{"num_hidden_layers": 8, "n_experts": 64, "learning_rate": 0.00231, "dataset": "wikipedia_en"}
Below are experts of layer 4 (counted from 0) of a mixture-of-experts language model. Rows are named router (the router's row for the expert), gate (a neuron's input weights, with its number), up (a neuron's input weights, with its number) and show model dimensions 0-255. Each number is 500 + 50 x the weight over its row's rms, rounded and kept within 0 to 999. Numbers have three digits each.
Before each expert's rows: a language model's description of what the expert responds to. This comes from a sample of Wikipedia text that the model never trained on.

# expert 8
What it handles: Short word pieces like op, ot, ap inside names and words (Koprivnica, Kapital, topography), plus top and football league-table header cells.
router:570544560526385450488496452510467493572514532477581386475445531554503459539407525436490480503529517635452505596459424477530457527506497550516524585529480534515421535527583512522574505459538467411499496500577512397493525435489510582503338544508568560503572552471449477429475500503462511571440536520436519509500500476450432449541519472479543541545502584453410470523447556532510562473516463586407499466464456524498531484570518565591545517498434503498497505447528491537484503530529451464554581508526499555432473534499584506406537553440464472478572413506536480531548628528459566484519508464528541517495538488510607556452509512454448509527523411484483448479497507588553431440597468482450480527590496565459500419522378507430509462408524453411458595579385440528442497493501512
gate0:555552526499524526471499512578452486482547524547513429563504541504513501486494529471503507589481540520467530545452454512481463458503486499437501600412442495441481479541546526416567526537467495618667428551525458503496590536482570442514373513444519441509493504501477459442538507489442486461497483527555407505554416495505478448508515528534436520419533520486520556500493501533448512535544532532430500542487541451533513476534531577441526504516468599474495458506531524516503452407563438569568546436415538452545449524452475526417530489521407438428523445464572440417446554540556517458500505459488600502584486415522637459468583659465625562557445519434342496480442509520459470495544500468495447557536546595451445536563380540519521514423555449434417498514509510499492503490558527
up0:543419479554547427471468505556475491533509625544433448521530518489440534498524481484513486538460500562487485559380505451567510498503512511432476614497396593489409515588515566474494540469426466547536440590465517447527564477509443485528415555490561536525490513437427401448583605590498526474530522526494454566498471424459468569483471416500486523389508495495515429507398519630431524403579482532481490555518451547524501452524515541487465552420522566464504535518523444510425424377557411551607467522492506481575432456509488524481538500533510517486443438445566390509484521576485491523532495487488534622521454386536567452541495560503577473449464530385428527530581544529496450489499458488579475496550548540406504546492507506455494536435556536427515516498491524476470463474585479
gate1:535485460492506482482472438636566494599437474553538544430406402490516469476488425493480576452413516452446507532521508387511541443554537478490517548450517478517547529479506575507508487526633520462459567587497569494491503496478545484548433545533558446504577519343520446442469594477447478470543572359458483462563506534552491458509489497473647513533537531553458494537506502481497496469548437620515470557477521628480501526610449479583532556495525458519555478488471456530545419435586519442490525530564520527460519592535460543441456475588489470434624606459581475529551525473507534515448523499583419502428494485574514611510451479437473426474465478514482481463522544463528459511478413525529529500497482450426511515533413424491467492461475457565515479585449452543458510538494496
up1:503464513567505478460378522473437516525484428463567502587499496519474501495440497530607588543562518450527526486551496435576470479494477530553465422532570527394552460548450497442553524467466514511499582510461455468543484503538518519474441599430491532446490367496398464485423557525478485450531505467503487494463426500417533538463571480536572492507464482566461441411422471571540506538576403487461491481397525541501484628521469477558398485527493532538597458551505520575505369492476440460473549490516513457527480456523470525479480548454425371456425517487488487464539444490462537543531482504512475500523477533525565481443443538437447465454505628486547391434395464423497418533596527543426505454532501512415547582541499527475509444415402465516430538431515513449463543563583438
gate2:548540538566566542525467493520539480591438524465514473429518468436504522500503493543423471559495550516451577463500576559515625557444514500506473511482397392519544511484464480358442407496498520463507459454413500501530446534500520532529561565463493477461502529482477485580521491454431508519465479433474407535522569545463471567549508542550536475604553448546484516448560427471579477506386525412416522484515434490546579489463508584408473505430513476532452517474484505629478399522418419523558571519609483489445492582548523469568496560536540565619498468534523517504432430528532390458554551494547559506482556449533564488435571597596536561504433523490533499504515445582510542476581450527549503453522481472420493504565501498519473487545443589431444539529486450416554459486498408
up2:376411449498541509553482548685422508511489582455500461499516507463485541512507609592471467469505416428581522500556432497505472455420491506520418504585500489471520389541471462515497552538505535510569484490562545569472548497470551394569506507551520481388502597530511480498550485415510486449517504481541545494394564553570520550480530515443484493548443437533588468468546530544542519460492539485618489422444503504564484490638436454501531423525509434514552475493470474423510524532556508544516534485454447517554553505367521434532422546504444471468561491517519408533558471433489545515423478531486492453502442543534439505469523474460416500486518546407503540586502542488550462422530546526535537603414538574492538498392400486540489486556519466558480514487561514618512520529572478
gate3:505406441521564474483477494557469478505512487493506500459483584533591465525467477525586514452528481522481572505424510484565460489477535504459524502559502459542530496553547504600488463412518555479474467473477470485512460558571508575526415506523468516509434568510527475492483453555504484446559579457489467657450568434421557523580477601462448442449429462473445514482387375557553488557451522463436514580527474533419526529529556489486477524589452364509559518480502499576396551449501513512477539504536498564499602450506557504429462564540526540480521566535376447555517528504463523499401579569531502498553540524576418590462533472451572485453526436525528551530497452622578510400466453522480504545549475624591466517475453439468519514515476455479506525592490412461463590489416535
up3:464504589505586528533456444475512526530515538520473533493513594533482525611492473556570495423554460390573476510504498535555416471452441460475444542530429508506452485586419501461548525563438491506390595480444468525562598504477501514559467528527438499523445498545515401515443511471424515446494570486402469489565477443597504497547469437534524530490491544502537476553572449643476501462422531509478434491529510483490507470527514466489465472458551495536565466532531613519490451444587532547487597479480434546514474359534517506509429413488590494571421477451504523564471529496551590506533425448515518386455441528441595462583513495457414455520534505541390599456458592515519500563519444534436504516549455462452472430513437538479454491421581475457479447536543590495521434577482454
gate4:503507490475494491520458506565478436483546437526593477489419504518535501451541552414503497445508480493511494547550534519543565592479505538542567531509455498479403499512550546522492486458545489498508521565458524508436533455522543428370548526488519493454526472500433570441418418540518526457424462537562482546586392471538491372516520332413504550611538455550564539554517551545520453479491563487554519520483471465459562522537534569547495492517415486509513498419483547518503465511492480477457424527485542521518454485421551567413455494474615423505540488557356479522569494499525552433436637541565572486537332497510475585547467477431516570492412508519505463446547467476543473506455514481460545527566543556535467551444506461406473447537524424485539386452496472435472507555440607
up4:534523479527507440465537529489496415499476544563440553534415458392434487485486418515545495527567510424487502482519380522443552443469508525409486550450552469495528521509419517482543534428535406466539544465527453514536585567459588544530524465472500552531475562635598546466513519502460576448542505585516509465491406540529490522581525570475554415514570466562459481497509544515501558522471540513435473524478500561519474510519453545497611559398548537590592508471557487582499459389546551564564574550541515446536518522437549500422438429541465519398482513561507445577535560482465511445561480539482423533436530499456517488461532425470516463493542576496416521543478628543413552480506368545427509443500555563417522490547417538476508494557493581546434549507512557572458521474565522
gate5:541463380500531514435491502459531434521615467467492562571474425508475549559508529447522531539548501540503440479479520542606490463459522489590498466500563539523317558501503466432406548509461459539508503487501543499575532476464413487515382509485515562541462519501429529457523631505579507483479382511551540475509524391486480466484405551502470538539558518486495495410506532488522403426552498533575537514408496485433489471430560464537517560466520458421474505478480575523431476465441511551451413528526549494583490500420492528482456501497587568535435522533553509545478498509427512522521558543567423482441511495494449472438592498535450477571549481375464540325600505457488462493491536580492448481465529485586474511481530466418556502466581594469414521540490503415464499515447549
up5:566518496607445448487444508511524553543465473516493452571542459592485561510516503502523590513630540527490513469422466462538388610555507448463507519562551493521441522495606533431482438572591475455506543621519437569578530601530548532546538641409481513570510464473518478442473580549438465523535496393564499539574591480451502462548521493558604514422548547488504516505555524520541546531619508504556501445582467562472459506515499482535566468432481468495495464534494437426542455446457477528525492492531527471500549559513494516496491517437458503488515473465526555526405448477484495442481530530493513505520495486529570514507539425406514504515528495455551428428467529492522430549484429560413566564459458496475494498473583492465459566481508448495362563401447436536475483660404533
gate6:471552529538608439484474515460524508579497575472484508491536516641486460551467466473489473468518521469492545424546474394516512450544464432517570440448490484551559502498551488451506513442471544481489437531515614463552538417525510585533451543511546555453488466438499499507461637654474566393551488516541518483427403581304418490536477471578453519532518534581576450451432426438457588533472545487461535491569529494444502513439492445490380520556444520537559540460519537515435462567500531532512542534524482533492421580465526458516491487481503506524489619514470450473447537532522430543456553471536389428479608452489439491486545514468483438507513452530572407527465479450502472503566587527562508555536471576430430521495491453426529469488559478555505475517496405461494554475533495
up6:527469613502449428488503440509501412495504468507476499483376535498406493505532513506470515627545505530453454507413391585509539400561515436416499565498521618523510430495534520516489514488466420516510532433438477497531468424438493587588433431536513565568564532478530614488483491561473472518451492484544429543496511581461480498507421479470454530542570575506537472493490507496477533479541579553558602519422523483510469465513443452529413465459412482546580514468580509479458493493551431547609634552479497464452427569502507572555546492419511501632458433479458541516523445466482491513611613533524489495519420411445529488525499504497498451545499525501466492529532548535506388431472545577469538466518487521448613479447388536560505472529554513474518428501503535522404530562498491
gate7:460471512538512482509446437547492502550535442529501464543538500519576543530419483566571544524552496486479597549556524495464463525449418541442556489466540428513433444470493575471559515573485382524425579580550458486385448563508469441547422528424494553491473394468429500483501558561442498513429554394541500526378461610506443510451550505524539498522505507548519457516584490509549478470499516567613474406524454529612513481520541500584469432544553400492528577513467490505543410499484406455567632518529487472415546525511458542473417631392504460489553489472495456499594454469463501486506562506513503516530564434482481544461465539452457403462477549529446464521448500527573474404559470556456561525547519556521488454431523400427547538539489489441514513599508503501506495530427512
up7:474419492527525570452513458478574469507490513539570469427495597511451480404506528530494489567508481453538540538436506658568486494510576545529544575514477566529490479442444465509542497470505449483548388471413492539535386416540482407479510474573477558474462400483478527535561561579516543462495465486539440500483567565491499476490457469488534478559550414567520544557542481550489513457382595474548552471534488471523483528471449483462500497529503494499518497394447475534476449586516594441377503511559533508502601509535505443461523499450589584560394549592460580507455543456595529374513497508434555519580517431467418420515478532578550452495609469522482488528521395586488526582527495446439526565604464574489506498455468438543468542466552491551499463538537521433520499503537447

# expert 45
What it handles: Surnames or their closing pieces after a first name or initial, such as Smith, Johnson, Rice, kins, ett, son, ley.
router:510471576517464497523525551510421463519537484430525401526467531620444445564463541461460473518529469509485464480453490521542555530501432472550481499504592562482462516568591528463547562422494522440492441496515508402508462421515508481430429547453578560507493559496511438447410400476642460497460422614484615511472515486490475523492523415472505499512580484561366528524539533489508484472523438523494440519477446453507584540534509559517569587595409457426552432510455532595450541518495423484486509533583478492483494512431553479524583530479460468524585414456509474530448560513460526506488477525589499592432595519472563496491527515462421495599490523543485520458511476455495515461486473544394396474578498463365532485514524409497459516371516510451498556479434375505516500491502549
gate2:568465544536625443540403532490620580494546433536563567504493513520498479564499570557473524573411506541542499480445540485484467539467418536479565434574509403580526498528593548499612471490511591507472504484542435530495548462496545539465468479407558443461550507460359505557496518602532456493454476480482524464495428485464510587480490537460515449495541491520591493457552571491497538498631468585427484465535404422528475480584397476535448528477449521570566510495512566527493416428481518489545559487590547479469507509523479496530516553492535478500592508505473486552435446487385498507571403502484493500417601424510507546507454475431568490457457436493472590572504473497562546492601550456518560564528457493392523573477507452486469512559422492541490516466486433461550459566418532
up2:441495511459449553436510473485463508496511548556475510478474507403542441472566487403505508416508493352454437405515520504556425472519533488454513571378487546479542407435490507485443624458503556470466473441541546493577412524445485427460517487543534515529666451597634486556499553483480530563568533483490477493570459437553534465496521560517573569541468469494472510494437523506512494549419527398502452442531580555530492565515570452474504453445495562476511510515534411530517484521579493469510470437466481507622571458480479469400485479551480492548494452502510512495491413562527491510487514553603584451469458538510503466512517532651545578483432518471605497444511546509462512562506501568466496482437567558587441504456528432488461550529582615465467429582516563485496500513495439
gate3:507579507549556506469490568581492544502544509447491407421548444518552475402533519537503432472526588443494551440507525525495462406460561428536577533487438476538527495440575530454464485454485552485472466497575506417538405447519449478588397315457535561513527426526474550555425510518518518551473483552515565572425522444506514563517470521528448499622457476514521480490487477480514477469506554435510506481526515499611402532458513435613539486604590439407523502483480492570500564583472414536548532475475586454448516657549553496386573470513432456540569558523532555494501473535549478491528458470512547537522569502436509456539510556523485495500436460463527521490480505508424580468486491529439516486486491517476515462527505509470506490642548579429573531489493468517556595441553410
up3:384481475412527486514440468493529487525402489519568521510524480420513507462441590624462550477517494562530527519408470531511535443543510547442479549481436486469419538494372406516455530453418500526498473542451468526410494458520441491514544510510454446518480489491423533409434508468509430484521478429563421490497532454483531511485527464425524506384513577552386577490488489483471509545471516484543532581580512587404580540490491518490434554551479552526463465461471568446480459504507568541489532541561467523514471487479450575567467513502532562456542417473450425496578360514575443473430451490500505406565431352503533498458480514405531523474575506437519506509456382476553491532435512430556453617541505470544485519491602443528470513430494496499487370538532516539553464521457594
gate4:598635537551463453525426627429409516532460446541504448423533419486467549478478587405511501520538498458462444589565469578508434390511481525505484548532507491475495475536574416572508443647506415511487459490490456519562505570489443528499574530423482496513484494490509476507601459456408532533504466398519476508588610495439450457509475507495549624463492510442452460477433571514557469488499413481453430543524417488443439482506495453507510491457525526513398519497497434394459533491550449571494506466399489553589471490504571468468538608433466474463492574523429466511525515480451504574439469488483515455459418521529541541373494539454481484415556504537473471450550464439476484505470610473576594467484549524535473542503482549476488490505484480457553454488530437554569423539508550
up4:483609454443631525453502454500447601443364521477549455486564523547521525528531448450583486514549520376539491448552541524527443439546491471506452460490615520509446535502412558541403428439378478478512459357526467460511540606599504472499506460486544611521474521576528471532529508481546524395567473466528577501523495585536413531527493472617438408473396477489533487447536558518460496520434543410489510474511559471456522515456475496447494488538566507508431395570535499549451533509547500526557536526518531564540451599522513444522447533564428543480452455394443514486558484458451462477483435479516490464513488498550460483556512446458437461560483533507479529524503621565414443524525547542499442439546480449557523504453533459487519465559472514526463495498553577535470557472409442
gate5:517535563506536451450493563484498583516499468573481461423434448375518451444420532576514457494596490453514506469532618526493550494482482499534506590615410523619429498480551459496459539509587570468489582493505471478441601567464499443478500445544530568481466497535539524477528472439470564405509481519510537521535542500417483509447579521493525419481476481483450509477512491493478577508532530532544535472523584539496544470434452508510453527529509590501464497420503504525531507520547466530557594491612608527522571592474544518460503467568459406443671503523438530503559469460470454507443590493552475433551398530504506551469534532576487475490449459520623549559520453466552387440553606526489516655538506512556551462514555423513517559542467471550419509462473500521481463479555529
up5:507481531441545525507539527582487501507566485547574478449481394446420453410554508518458532536505460403503511472490435528424441559538544522505476503427531518532542481495473477504560533551542461462544469497576441529490477462526501489524474523539416489563515457457540433490580539493478488366502460414550440591578468569458473404472532562584565507485416453514520475518500489496500603513417582588578438464493549473445410597412442521437472475450479599440513521489511529501586426491522475480578549605473537559539397484482572553546551642458516529462434514533539476548506508503433546500535520556523525529528448508440515485518471485525486515564482401567562529481500546501465484482523475601458579441453546607512476502541484518504492589522414563525454491543474426566439492334507596
gate6:491453483500479418422493475473590426458546498526487472502529567573512509425466454624505501574516513507477464385495498509503544546561518560448492393513566573481515557426558517386407461384523452558519526486516454512464532494373464545471573474464500479454549484488513568474440439441511515512497429572494556489494535547362470500518482471498495550566552498533388540508570504498525530595583430485510538482467482508449555602450475499492520552543458477423514505559555399475458476482525473546491474533534531406494519518567469486485507529454392453516501566531548551520505441498446497477464485528504490506379623534448508464505409527538510452583538506440485490551511493530452519494417505579560549589508520465465478464431525451511513654364398367537473474505474452598491501527514489
up6:514473491432443482612519452550479518501417633525517562591454534449460423649506445485568490463508540435544570539530530420481481525453472503534505532429440478595482515529396464479468482549470514537494456545503483459502507482553426490586452401552517494564459492509426511484545634599463486459500449448493441446492426430506570544437489547498548544374460603485558447449463562550519425499487510531521519490535518479487436548560569515462472516506559514532522549526427554440480556506458557497518644503501484525510536438448508499453444561471527544571491483468617467503492586464563419507440543572425514553526458476476558537479551437542412562381524518529501583503418514536568429465417470509484481525507528496520476521481505494457500454592500476485412420553493524369472523487432518
gate7:489504454522459488442568470518454573541483499525442537568465518488498469528390503511526466545508527468529444539557560514411509439426426456402506695494506467461558524553546604434561549446475488483438509580503512468382469499534524544514484576547502524506601490524563576522425437451513487468439493405513421524497473519555541518477487567548464497453524517463464485550487554487511470562503525587486516544526540396441522599505531466418449440483510533659419487396518501514513534530505451379482515497410441538476511463488438485549511490477635543466515525604537492502429504385528507456498485523566528437502411447476489523530529481513461511551394517590451555483515497563474423490415520553499468612564525537537496506509526453425483501447546461449460525506550630459478420514489501
up7:515517530517511424518447483521499442510420525451539429461446463540500468469496389424442508566570551518482609607450505529486462472533534516581380474544523486525481474452514530534425409466561475499467536449462607540526505491494336583538469451497508499447519553557526493523540508540455449505521592535467447597575395458451462463539436444571539526463373600431430473471571480534472504591546570493506469449500499532421450434450532476545548514489620547414495554465526376458508513492534503518481454491547569523591436556563504466548513496466469462364508545426491469501510576520439579518477578520510577463500526463515519516529470505540538421489523469419540513473552590575537443544504437459580542517486483489438552413480426459523593483552490534509472516533490520544498497430422481
gate8:589582480536540488468494535597509510518611499470524482539472397553461539438477513430432479592584513488596510524473594434527497525542557485534507443526519488487496497484469521504546527437537490568504468505474516515555563592428497608518520364415471472475472513422566518515499497523496489377534450493457517427470517553493533559535469488500564613501570432588524567425441494534490560387420604600521509423452541426476549521520545587439518533556420548451534488465475426422492481521533525520497512475473469467406517496523530596449534528523527511527528503488552656565480437594464494553463453494568489445475542566508481435510532580487472422495511510511536517451518513498566585494491510528532501490533590507443432593503455556478483629437483513567570457465506528494628518441470495
up8:422441496556569578603486522516577501467521481519441439564449468535489530480426542428427494623506475521535403411585592482495501496545499496504453485513486507510415484434542512502562591480526516454417566509499579472513553488470440526452429538448599505552531549535525426465448483438511414532453572514441602484492506488436496516545435534530540492491512552517468502498443564462447655480464527498517495522440502510531471471497488572444570511524457512482529486524512564449576428519478501369412423480437524450596482512500465507479542548531525600519582481436493466566362469498484548560480479513480558482514487429647464478488447570531491511503483419564527571323470492487497580533494553397513513507507536454453465500535523496459466475443545541522555492479424505551564542434525606
gate9:500546407504491464484391437476510490561531466584524517484450413515452526405591520557496514554615525486516563523496506496490477441491431529512495438451551533552570462423439462517464494449636348495502395578502480545534426524474490569494500480530438493533509543412474475553587462454465595391506491442434356492522506535520462500455443417465490512529500464486569409491499517493450475455452500538475538480474416463472507417438549437516466484524507488446396525539550406474480392425515483573478467534562466643521585554476538431458452485563522496475498637482548441486532503523539548551492426538505459521457452545516509518534517498411473523443493554444472454492530488610500465490531456454487482518461474442510449517451446533497570529458417491506444578591586474499554520568470436
up9:436482595524515569418472563468484521511523434466527500467590501568393567457481557474486474518552547405437403461483447531472531498479539465424587511466514529507471497469584504501441635451508511484501455374611494611540440458517490577479488521457489536496489551521497575523439527564457512459479555507554498464572421562469529531531438508517483449432546428546549439562498416555497498465520545413474549550483534387524436495512457507477465490634481495487504485507556534590463485481457468559588549441514457513472510551440616510547515538481473583488501507504433478449439517486416482498523508465546586464617527501398504485452594538528477522485473540409601460520460407539483423459609552447417456530383530530530559528470506565488498444444572553383494496498528511511503477514530460

# expert 17
What it handles: Colour words and simple concrete nouns or word pieces after a short initial consonant, such as yellow, Blackberry, stone, bird, crumbled, diamonds.
router:445471571382449370494518493557455475559485432557492440533491533563476546398478512457453529499516495524491477498471512513551475464548533531548545516458520585458495444530532548500521465376455464459501510428640482417506510418468441583506376488426560481559530484471486490413547508463570515544540450525520534456500518390494440466533497457550519558467532521502430572534513571467483457560533482499425527477491500540494580499541520547524502594540423518442539517513480441485492513508473419463533636552462573461455476513454593412450541586407435552455582467500506526536425456473479524452442452495631485505462514435507560516473572490516528407516560466517509460490505511498551490471436490470531354502573539520475450439555542444471479468397551497418467434596382451508442521506445580
gate0:461467452497505517398452448494497498528425491565544525533415519543425524525482447470543536394550510447515462484489524592533522499522508463492436527396499455417491438450545549443506430596431444527468548432499507537433509535481551545551491468562507509439549552412476480514451445542466448482478540393428506477502498490472578574462463432464477483494447572486421528460447447506534415450546445548464471521365537560544460427471543464608433444498467572441539547517487544512510486531488569426414534569463538501673588435468471399556570532535454504428426500458446462491515541456483439441442501563570462447605542515470534546579514565395484530514528507502491459530585552497479526543510467470527391408562555463489515490462525482488461454482520493459518574493494489584416467620479557
up0:503436326504479543470498487464428512492526500517522479526462461451476462489463421433489441518610537525554501495518499417542516524569594588488548410447489624443490479530411474376401568549457485448430528397503548509506451462595453473546465458415605559460525456442541439513503565508513502460481530445441565404453555576411507611505544449555506542492505508520563626397430560523520493474545575527516442554462487491471513423505487438503451392472478494423499514446521518496427532512461573449468528560582518517519488417461438476615542496457527561524473483497522455501456482516460535460516490484632506514529446455485483444451517515541500543536496419521477456599422496571580486506531490547506496514548496508592499505446519475451427558458519521475614477488569547463467543484505473
gate1:399549483530524499499542419532505421518581493497567468550437417437516465460438468489515574473472538530509550412489409471589478475422489541545398532497538529444526482474531576419590440588501532529484509433466495475463490510535460493469411456518447543547528519389509446434492664508384465463496475524458503569396489422480505570555508442487494422540488486492437480450441477475473479410494397496455545568513517496490434603445530618530439419522566457498408523535551497468497528509572486543472564519534485503542557429551554530467550546510461580422625395490531484534477494496456566484540573401406487508491493479499514538383548427558529490531456492487438470444480501504513507463474445434514414464534493475491540396505477545529443410463485472453436476502512543480451424418476510
up1:519426502527530492539557509551505539471531511429411477450453469493506557478493470391542457488566526467503484544542426457422510595547530534421444491463571489460513531455439489511454442517519512525539581491441476484536581393519583497469528456608563549431458506523599561530441485428504463530391529436496457580550541478465534599520514497467482471565479481486509503500507603431482456409404461509582447466528485560527511458508590503526399498508496402497565507531514567497484461572441600393493524471537417581526474546496517513473468536464572530569487495407497520430493395407540608524524466591417396495475410522457460426461482481544498448522469485504386405461521476531535521462484473500478524550533482503582552536506478575487437552491440558457404542536452555407394475504481462
gate2:523477585518534564500484513382439574505549520444445446469353487466483511529415540554522548485457485499439506521519511479474496458497539516505460526395530495437546540527594478548509514473517360549440487484528489396653452502467535590461533573483491529484565437514497378498446459505455575520518539428435492483427435470518498476497507512556459465381486456544486478430358467494512437467526451542516542540513535558454563521496495569533477521460451516475530541365523521528539464503432535524426487563487574470405451512479479465533583576461484551516377484546526578472394552467491464487588508561667474485499555477550481528497470439484495464615548561471474475496501595502450441519499531531473486521507599531423576477550446486584456452430494525499456466526530556477484489516489561
up2:574472459477486500522489534562555491535552506403511490518421512536443474553526396452516464497560525515534510569624530423533527596510423557499456520528493503517494501481461553469492536423470538537518521487495557491411577535496536416465476440508526582502458589473486557476500456589471456529494518546497524491559591398448556554415483517480511493549467473520517452517544533487476471365427577477477464459544487370568480471553521413368485531471510405556399443571580504515543502547486533441479452526563387602580545432425542486486472396605582530536484508491534405437598458556549500501483431538439555546529446520533437389435546569557474576486417441546459622459570494584478494509504473452519486476515519470566500499492535456507516518483473519488505523488512521512484498462539387
gate3:491469571504559376463498437557480514461399556523456378549584456458491497535544449470584519527580561557433433541563450539448391624567504417452563462424514509493548397444511621476518491562517484524468488467542497504468522511492455374450509486527472538452538532533464462471488524547527556562507452459519447493422555512461640557564555494508458491517428507528479523400511445389518554538506511485467507607533540533450430448500466450507551532592556517514553489524423539509539533533511541506535554492498480445557533523553494421507457450510612460527468526406553496514580448497427473432444505469485467507527419494534467424442492472464492485619479420536517440518594508505442447502511510508453352520482502574515485502528512428512511451448594528541491406507484514481467392470535515
up3:412526517362555507549491448523485538488490428447510489535493500508450539456608568535491516484546499443491473477517556424505516484449541513516492501545490463500468466567466449556492501497565429420539428490526421499517478493540521570599491509400499464484504454474477475546484478549537495532436460487527560478480508482516527442491514506418505547447464449556448431434512505494488486508467538544525416435525577543534493552489605515407422568440489592490463425491493521583453507612432539537486520402535439394469563477512422509556469465468460524449467494504473546450548533468535428519541591355506458455491491530473560610558474533611446505310509447420534458506543459510603557527515453554551579539505470531403521504404544437554475591546458511569553442387442499503500574495464428
gate4:497509519525502453507473557421344538433569430474555468447538458585574543443425533430488548499400462474497537503500465569514463495473582538503601483453514550515473416575520564480560522491435477503496580481571489534413497482491450467530503457550555504563495500599516550408487522528532484467499447545561504486404567532506478499482491445449492478399447500608498487456589439413451574579520555490462497455454462520516506563488527522445521559591454542446537509480530401571459518581517453517537443417449548432517498551446560507403579484511471420524575428540523443500432489525571522403523474552480481513416470462488534514518448478559493369501513481486607541437502511505519496389511530526462453522528550520448575605427445530573471498435553490420449499477491578493457603446459575
up4:485530581513546517482532470533471467532499471464572478562505372512511547443526533427526496471539587507499596426520447477518509551418566472484548511457444494521480475465538561503509520452456554524507497511510439529482516505482454581496570547572516591455431516451576495464577407487529475534484461558442468566537486332471512486576441475463487530457503576536462535463455472460505557486448474414549553469536465415498460535545540520467493483533403520549584477484530561573516540463495515572474428521480457479397448596482560558469534426529588448509565484558472508423500420603460463499542442642478490484440541541433627508518482493482506456458520496585501511495496448496509548445545511374457533521539489518587677471416534446613434487621492485464467546497522506475468445516518405
gate5:472479541444440450501453480596485474485621524460462567485568467528482534450474515479513587471471433550499522527408602418390529561497489577462537571497566486420467433589537543468477498487387516498511422507576471493449526478461545504490516433506507430454599615549437597420494439519470578484435565532553563488510542459462464522480587495473530556515442484544571461491592617540565467441581480439429570466460482415467494526549509562542576479489548471493611546536505555483480494427499476499514528499514502512488574469385564519549511502451459462525522501620533544478505532490467414433498483521493436530533492444608368589512460482541552466483512539539532501524393465486536469427491499526484471490560544450514611510484561467550455535451574446474542458507440550525411584480520513
up5:416460549617536519505512472505566426576444431504501567529525475537488518476510482450472459542478535513497503456521533533570528467494503489558470428508550507522540487566581520497539532546559564458497518493523473500604478492469480574541488620468467529550457463470553546395508480500548479500507496534529499453467485473535406593510500574446523452534609549524557569491467480583475459510505447498439524568428437461481552478511477457456561485522436512603477482509540413555439432495449564500529303515550556429522434561562455474412517489546446531567493550516540452536559526530486564531493559529455479393461584542429500468486475437512434382462483532508417519506548428544414533517479534520545459390333479532391518496475469537463518520456461486504570554528545438467563363494517603
gate6:507513587504587567530592545382560494448476483480441443428430527460444519636467557469532551583469467498488509481445417445562460483479519497447473603485574441514490565502443475525535569478536508545436460522556547495493535474536464464571520505475506498489585460487501521654512569519527584584562525529433561541517450538503455485455488582566443516465498434533482507481446515486540534405534533561504535543621557553474538539530474470419452462498554474483476448489436528590554404567551464421497509552480603544426401516560529515489540503604520575592428487488421454594495526518534464526575575509539523503494437447513549483505471526480488491482463508437517493473511619517518532574498502460445453545501447493496465555557464499527433519366468594526442420541479529573437476393470452
up6:507494507509500484585517527510510479505565505492478399577537476491512499590525492525419424495461509493499426503530576471516458576468411550502564522545558482502644483433552501425522509579335552486521470505510510570558523443410528446550529537480543471461497389525464510399387490528496482513491432565513502500467640393503545506463521564422458461494543581496542485471484561481428452503483522495477541448521514467590489627578504576414408508522507510437504497514558554467533543379520467485455389441475596491494597434460438502477510516474471521518535472495554559480590498428471441538535402588539651492509500485574441544455452514464503425467501512452501510557441517556480547475484499553466493494515489527466520443495521559448431610499479542481505518592475527433575568477462502
gate7:523565551374436529519514490491455543499534526565537401517482381551515572460482529559403562607464495540455501506505498522504445532544397500567600445440429479510470437507519495411523492483545455530425460508487430467394479491446403446479484413498468501516534473504406521450395600572407480598502453471497592533475497488443522455562483492505509487509507424501543454421520524442501461534475579467488552466558553422524464451527472553516506425549510522489492545551423566504529494600466430442585533435387542520457472430487475440488522475382509471508515447461430517532464466470472477433437434501541524490525552460485491482532506537520567598478395529485447462482539539506457548501484611563506450501486525555537391582491459533599463460442506503500457372579408483488498475555477435
up7:536474527540535519438585574582484525463520424437448557468517556454504467490483505527594456401537393485460560503494510511457558585525486456465491612474428414536509482518489480509524490477480427475535461518497516521577640511500548479626573560498520455481478559541605581544469524425588470523647494456438393477538472507444534509554512513517516448512459549489457464486470537502549595587509445525530552454481632495507497598523447471543498537397477496578553550472524505576505416529547553495498604477535448483426441446447408462588436558524502528507447511506599574466587556466512479539622585438557485420489475516513501495492541436481566528552458541407513512512506450442465495464511419543512470472590477501562597461487454451482487568543495514542471500521514440509489537462480570